{
  "d_expert": 64,
  "d_shared_expert": 0,
  "balance_loss": 0.0033,
  "init_std_router": 0.0351,
  "lr_router": 0.0017,
  "head_dim": 32,
  "vocab_size": 8192,
  "norm_place": "pre",
  "positions": "rope",
  "tie_embeddings": false,
  "decay_fraction": 1.0,
  "doc_mask": false,
  "train_tokens": 295100000
}
Below are experts of layer 2 (counted from 0) of a mixture-of-experts language model. Rows are named router (the router's row for the expert), down (a neuron's output weights, with its number) and show model dimensions 0-127. Each number is 128 + 24 x the weight over its row's rms, rounded and kept within 0 to 255. Numbers have three digits each.
Before each expert's rows: a language model's description of what the expert responds to. This comes from a sample of Wikipedia text that the model never trained on.

# expert 9
What it handles: Leading digit of a four-digit year, mostly 1 and 2, after commas, parentheses or dashes, as in 1'9'77, 1'7'89, '1'940s.
router:130132099092098157108115087111116139078147169146128150136135150174193163135120099120124122136122117116150131155142120104156128105129150124121135108133129125136129124104137136143140127128056101105082113147118117131146101091157159156121149125138116136102061153193140100095163126135108127147159130169104094143116122098132104126133148087159154142140132120148169129113140123115151172087137
down1:161125168148130109152085133181113119141148141113113115146151178129124156136112130117079132143148127125102129113147136120133100140116128161119131149138173105126117137122101125153133090140157114177140105212102119100167153147121105122143112145135135129136193134100118158124156131095101172098158149135114145132187117149160105136136099149124102175120115177143167122119117119148146146127125
down2:127130130115112160121134138141162100146137131147138124169158102081110135128146124159112105114121079092146156135091149129121116123162137138145113158138112113146092126130113119163140147135133130126092132070104113077143139104190134151144175140131137117122139138135106157153124141068095167119072134139103128089068128134150188130128147133133132144098157108102132094143102125154131113085147
down3:153115139123137119159110079120107134157120136136126138092121119141090134110108091099094125117164150129111130104088121118112100110119090104100132139116191124090116139120123075152128091121161104111149118104146141144150151128140139125155161109099128093110123151142133163101156156158132141151130099139125108100164127088117196157118127092193115147137117136111105138124121058131155129159140
down4:122111090093148110150113161105110120111133080139163143124132101115179136189109119133140122143124074134164119090103124079105144172085108173147069106161159138143122134133114123141135126090159148134117101120136155130114133130133134142084166167171119109140145136113173125096130095152140108155104117144148127104118106121170140111122113145115180122128143124134150085139159124143152118136131
down5:116164156103111116136144128151104128155112128141112152107119114121119097113137148163128120112116123090090180143113090110133138115067114090138109188138124134100141139102105105136134172112158183076114133104140128123112161172161122078123142106169121163124119101110134153116152128137175142097104115139124130138113151150122098151136150109180091135129098141111114104127131186108101147136149
down6:122136141145144152103183117157120133127151120129161146155123135116138092133125119140100101115137123138132124130166124134107140154140129105150154095157110120139143140159151156140152095087164095086114116174103094156186158107082139102165112123154103151112150150122124132137132154090081111161114126136129088149122171145079146141106139126144171126153171140088109080119145129105098117109165
down7:098159167143152064130134145148116136117096095143157143101154096138119136088137157151121092158133143132163136090120094118135126122121135164124139122118116101095134118112173140118066135136138104110135125108115119164142142153127115140109102108103149098124148111156121152116079101131097166171077175126157170153146097148113136104120123141103121132130141117094098103141103081076141108140114
down8:087115169126096142146134101102179152075134105081172101120114161143157145139120109058130115142141096150103159160131128130135127149166196144128127117138127137105137089158095128129104150121154145118128121096122121157102136148114077132136137148172151160120088145128142115093127141112110116113108118123158081126132115136119159131145150097121109108112105171115101104152134118124158133106161
down9:108135133134145126122105072095096122101089116109142125139126126133134124092104090128115115127151157091124150127156102127141134124172137125130168121105097154081140156110158123122119103147101103123162128123139096120184132127117123156142154110092146092146150134142144138107131104128176151171127107124148141153164116164116065182143093078146151171147147156147092167116124153143118123108108
down10:094140106123126145139097146129122145088115115120117112117156100169096080109175142128119142137133129139108119139120134113114144131155099090114146141095128092137166107073147121131101114111112152103138121148128104135157135178106137170136107093095154134111105123092159100122149121116176074128168131147123192139160131142086094117103137168089092101111152099136142138146134102129147145148095
down11:114119158131125117143161083098150120129102076107135165166104098129151123125144112145162122122119127111138163134133171148128148138125128123129154151140130097118143152082138150085144138098142087120120142129153122098131212145181065153131120159121128122125146145126109108143108156084105099119108156142086135135053154133113121145113119171132147155095130126130131109129116098108113099144147
down12:122146122101152138154112135132090149126139147082096112132098135092103128103098094153086159101182124130116089126128139120099122118095115133153127063139118139153167137094142106172172120143179119169138122117107173128159141124122158137143151156168114123108104175140147135086111105119092127110144132123137136127139127134115119096153132101123077098117091094140129155153163139117125166131103
down13:098104098137131148130136132138118097169119117106090124102115061140118102120124149159112068141162087132095105112148138116119140150137149124113124109099167141146122145166097134176133155124171139138146085129115132139106123133143113090148155102161127080118130115122137128114090126130086158121144149185151142121135155158087119089120087108094102129140124165094099097118131135110136091094126
down14:132126131113114109131090097122096176090113097125108127075141111143144154169156132164108098134134145124123102144128101159093088131086155099146110164141148113124094152122131115107121093124093124137149134116170148147132104158138121142070141097131144122154098148120161134108147118121128096134121088086120106141172144132107128110132156115179100151116128088180115132118097163190110129125130
down15:147130112169096130118132107156150135116100120085131119166109141088147109153111123150099113068177100117106121169099166118146119159134132123146112143118141159129121121124131090142130134139130164143124128072164038141181140151143146107121155112127155139127128149162123150122123111068164132130110112103118080162142127116113148095137150141124120134108102106109094104141131168140127138134109
down16:116126102143152124146110109130082100130111146139142123125141141146130113127117151171139106178111160149071101140114122167185156111156165144074169096122119133165142132113182124112108142124147126135172139112118153154157199151128159158111127105125146129131130113116134111152154136116124074126131109138072177089120115146131111126120123102117169117132116115120156133160132085110148120125147
down17:107152141163111124099122119105133130176127106143161126125125134140104108110151107151122095101137158132077105120123118126152173127129089098128107126120107042119072106122120145119089083108133131152126157100107182156200114109148142132138144095097123159111172148160101141129085126130124139158135127162163109116134140128149127120108096131137076117137135153097149138140149124124140130129114
down18:179126087110125131160090144117127147091122051123120140121124136094136094150099114168121141144079158153081119110101123127146142148146097140130134079102138117123132156135111097133081138108128162155114123133092100120156111145146110108134117143165122124105169130128105135149166136100119167098129127176153155141153102133110111163144117122106125149134128105131108167177143104140139166085126
down19:143159141126139135126088095104121130117119109133096137127104158103082144134166128149136125143167132121149089146167153144156157121114163081160113181118118127125115121163161130090144142109143120118112162115180114142145126120154162140182116145148160096096114154123102120140146113092118117126143191129176155138118147144146132129073145110142113140157141163129098158132095112147128098114079
down20:145141114090094153159141122084077159118118079122090115136118135128121162122115130153108142156076120155107145138116083154136118127144077089079159121134105148126160140165144115099133115133124132191121152119102127109170146172110147112148114102127137108083094124138175145104146113130144129166117142148105132116095137109124125141121127134121167137111142118114102168145101084168142141144096
down21:101181122136160135155137103132074154127119090141120137123123136121111120109131173190117099123104101119132100114114097132141161156085097153082099131150120095114127092127134149120099110128157144143121133125083149141128124098139140180140077122133110144135114131132104100115120140124086125126104108098182151106132155126117137122096114129131143120099171091135158098175158090124094101105163
down22:108122158118132143176209150139145149147149128112125148125110108081111125132148127129081121126125127138092126104136103122154146182173132118112162147129138122164135141118114144149127089107121064120133116157134127133110109102160159131110110124089160132087143147139135137141124149123100102201099153130143115128098119092113131074135143116134090099098179122115144158091122144151142120122115
down23:085149144084096156167109152109131114145158148135106149122117104131127119171142146127130152147104125171074117147158132135139123156135149097103142100136128124105168173129146101125136114086125123130148124154145109147155095165146125058116080126165097137078094107134142160111134135144106153118136145126100187141150113109101120122107122102097127101114127123082120164135117160137107139086141
down24:113099110185118128151151108126109113139117174141134128122119103147109127146166120131131102076140121086129089108135082114160099134091164133103115096115077125142130132101193125112088138135132097152160123125114137107124163137111095160118120191156124133124084130126145158154154156136128126146139106099146172122136144118127137124148123111124118098201102136096137147131147129094091127099132
down25:161133096123138131116149140095158146055116160168126118122141136107113121059110162113100155094080118142169188144124144123134107148134139127171129129121078145151118140141092129122149084096127125167149105141129130107141149158120093133140107121132165157115159112114144118119118103091160116126101141143149142108090144110131119137086095140134171128139116118109165133102119098139104149168149
down26:071141135121137116163151113113136112091098127151106142127177147101121153095115169098160101144166095124139095161169169160130099068096109163157138133107185138186125134121095162129129141146149106108125138123083131144097129143136122137121116137175166114091138136175150108104133100131135153147144138123132111154138138130176119128106121129142114082136119133111103123162122132120094134131135
down27:101158136097075124129151123129133105095105125119111138117101070126137115122102171144133109109156140134085124083143156143154100115169152120147123120149121107158142100190153145151111131123169131059155114186118136148121152114151135154155138133150098145134151115155152138139122094152125127132098098104124093146152119132094092121125148126124141128106145095159133071148094112117115153163127
down28:123130092091060121126130127148137143168144136092117141141162100143085121170098125100090148121128096133129178132185155113154106095136119095131156147135126102106093159129147135124083104124141075103109109111136147161075113138151128126098131097135100137143099122137150120137177121126092153097141140110124131100169085101135140133134165088120106149116119101133117160122128142103118098135125
down29:146132105098136117153136098137153120146108170170129126137129105117148144111119113170150145095126091105158154155138134116114156158096140159135155131111135145094105117127084111168127097159159090090135142073154137122129134130082132091100137085080130095122099109135152148089138105147113170164131088113107123074101146105139118142095131139132165169107133137136091118164154144122127146135152
down30:120148143163155104127117069118107155136194148118131136107123137159168166103143120138124129124155103098145158143115144091130119169090145102110118109095121083147091152133156122136119112136151140085124114136143094137125107108124146168107105126137125152130102114094127125147172113139148167118102122115106137112115178136153096145154136153145141081156148152171144121111133127109064116183143
down31:115130148139117090154109124098085121107146109085135169137141091145071131088168164119158158121156117118135140089103153129120161110118113136105114145138124108110120129117082115111116117088138174128087122103149155134146118125131116145122103094114142143183141091107102101145108136156112108135123115141176096139109128151135134058115139108135118094188141105145114135174146143105112132116095
down32:111135104113084155182169099122146103162104141093133132123154105128108158155129154133137135127138101106130117144126146101132096133129114148125118104108117140167113124133078100097147128134168093110147093112109180103084119141130153126140113124127139088153128104132145112124176104114051111118130110159136122130082108108124121090133146097120129152096053127113114159124127119093129136174138
down33:087131133168147125114142093125139106157114144145147154132160132126104123112115132122146139109126083123158118108119140115114148124127145146139112137115113122139093103186116137131123146168144089108111110125113142154150147114145139125177157105118150080153181135068108103099128127146097150133087113171115093105057156095125131148166135085133145116112149136082122076157152110125131119153162
down34:141121140105081119103080112130103128150098152153128169162141112152115141136114148125087142116121126140114126111124102148154109091130144111155109124142134130149144129157152125122140188153159138126117120137106107157101113079107171133102144111161122111173131094145126118106095083117114149172116104127152124146085144135134118141124125129162136099157094112072161135147074094156165176086118
down35:111134104135102095114142158131126138166160136105108108096085125101142117180121136119139133113152112112182143116112186148066149139157149116134121140136188149137136153174144161149144136102131110149152098161174132143118158121083114149119120114104114139092143110109130104146156137087113126159128154099107094098098110147115094127138127102142116121114152135147085129106120094122138153074112
down36:117152145075138132130145087131123109104157129120154075094159104138160114132110176169139114152096113124119142154161172129138102105090149108166113087159095132170148144133139121153150116085152111111074123123132143149123096140076129105095106152108126134104133125170163129117111143100096128132129101110122136157178125144156126141102140160126153082083129137115136119149133099142109110140150
down37:120105103121152131128148124144152111173144117162101108146121112129156109129124136173097137111109140125132126167113143142181150142065104124135135140121153103155164101156188133106078096107123113093158139108177105147174119146107139135178114104130093156153132139171151185135103125124150143148107113169120109082136107143130140153108125149133176130117120131118134135106122118135078106114123
down38:150140137117112128124142163156131156140119117158193135120134163139148121149154130118159145133132112113078153142188155125124110100151106109095107094096112135121169132132130149115101193150107131126091146134082158139129108136172159155137148110140123162105159104164125079149089075101090120100116135125084125130096116142113121103131143117128168093108099091098140127127115116139139143109129
down39:145088111100093124086077178116100143127084153146129126105098140133125127110156144117151150164065150101081102154129116103129145112167155114124102166119102093106119101152135105135122167133084151115153103136116103094124114117138123133139141100111117092130129127158142113096150090141104113107100092124137075122136106145118131120107157114151098136124121160140153119124111088167168162120148
down40:147170136095122143169098151116125109121130084109104118073086140140107117128098147166158133096112136130129096136146153104083135111141142132120133123156116095138106109144155096141167151135127193120132150085151170139122152135121128136145175126130092107118126163114137135069163144121120111091140161103123111155144139130122084179161163128135161104120126153174121112148126140133132120140172
down41:125150096121133147082138154114126158152120155106120083138112153136110109155124082117089110100160152097124139138094138120144132136179145125067127162126161140111116073131124150102136132164096121183143181075173122122128121099113142161135151131121137111108163121152113128122103146151124142113144113101139127135134097128147113111101169136104115174144139129100162126126152091162140178113120
down42:137141102142137141131125120115106155129103127151103150150121133139138130100153129130137167127126100114142151126123111096106164073129120146149199108123133076125126139120100073154103156170119101097073154118134147179130153099117125109134175125083132094149156162156146162157096112127134114102129136145110098107112087104141154100142158132148137159122150137115147152154142124180122112085120
down43:137121157117146109160138094119125099120146124162144164062117136126083107142118108122117147112160128188110139121116086144105120126120092142148120131131109124114194115128118138124121162160127136133139120156102118163070110130108114089113132130119117182118171110114139116114087164183170129151117084136167115139117173141122144125104146160142136124142163111117128082119126167119112112158146
down44:119134160139133111114144117143151121134198123139128129091184080119169151113149138108071115104139106117119106110116118142168106136127152150140123139118154144155110156175118173148124139127110131151142117107129118129151101091127095139119148110133144103148166080122110129151157158098076152141115141107119155130064138149158088134132148125117189121122147151126107123106137109135088107084112
down45:111112120111120142112085127156149121127108144140121129137111135089092107100150148183126076160098142136089077134127129139158126160081121156111146101161132130128112118162116148159136148145113150109166146144170142123097122078144120120107120135144166099147124152121084144085200095120142087092161099171103162137140118132124135112118111103086109146121154115119135128163104119117115133120142
down46:120121129153150121118100138106127124127123133140109110178139111130135168137147142138153170129102123126087089154114129113096081114122138147148177126120113116172106122141141125136136124186134169131103140087102137111096121093152147124181150138130095096116142128137128158100174138162132142111098136140119105116163148200154121121096123141137178100149119113122168146159105084159091158153134
down47:108095152123112130085142120117087114119134105172128188130136157108094127099146115078134102124129148104131138135138141132135150129113143139156095150140169135111119101127135104090104132118097115145134085136125150142135113078111108075120113143097119182065097151143112086167081150140093140135128137103138127151133118148088130084113102084116144111162123104133082149127106136107127129100126
down48:150138130106140105150117134138095102119119148077129113129124140190067147123102108157093139133122114168148110104130134104144137104110140084089140081099091143106129115113100116120113075104158134208088149105131149106174150148136100136129129109154172112129123128116098118142149116097098117152118089118124104142128076139116111133142106126157111159126100103141097112138153111136126140120153
down49:094102113116096122110117138095153132105135177122112132143100138123167178155104143136073110107130088097149130117119152142135060127104153103165113102126135118125169142144123125125133147133083138145110093113132123163125159130125111130113165133179156096130129161115167098090137152123133146115136115125124144060181115087148115111131159155126141147090120109156146091107115135154108130099142
down50:148135109099121133167136120096129111085135115164144102147147134103124082178130128128143132158120143064096135144138126104125149088113135118137132132133118110147135151115156109192105152140130122134095164102134136127133105114163126084118111153149135095121117100128121168098116139081142136103150095179120095131103115153142149143157132140175058136107115086103151160129154110120105163157137
down51:152144110142137117155077140164118126124181104142112138127132192110147141140134131140152104137172124130138073113112150169126119096081141108112126144109150115148119118101131115141127123152184138139141095112170099140123091087122155103174134189137139109161114139153132129117150099110125159146125158093079139104164116141141112130116096134115093121137135138125091103157139082147132139103089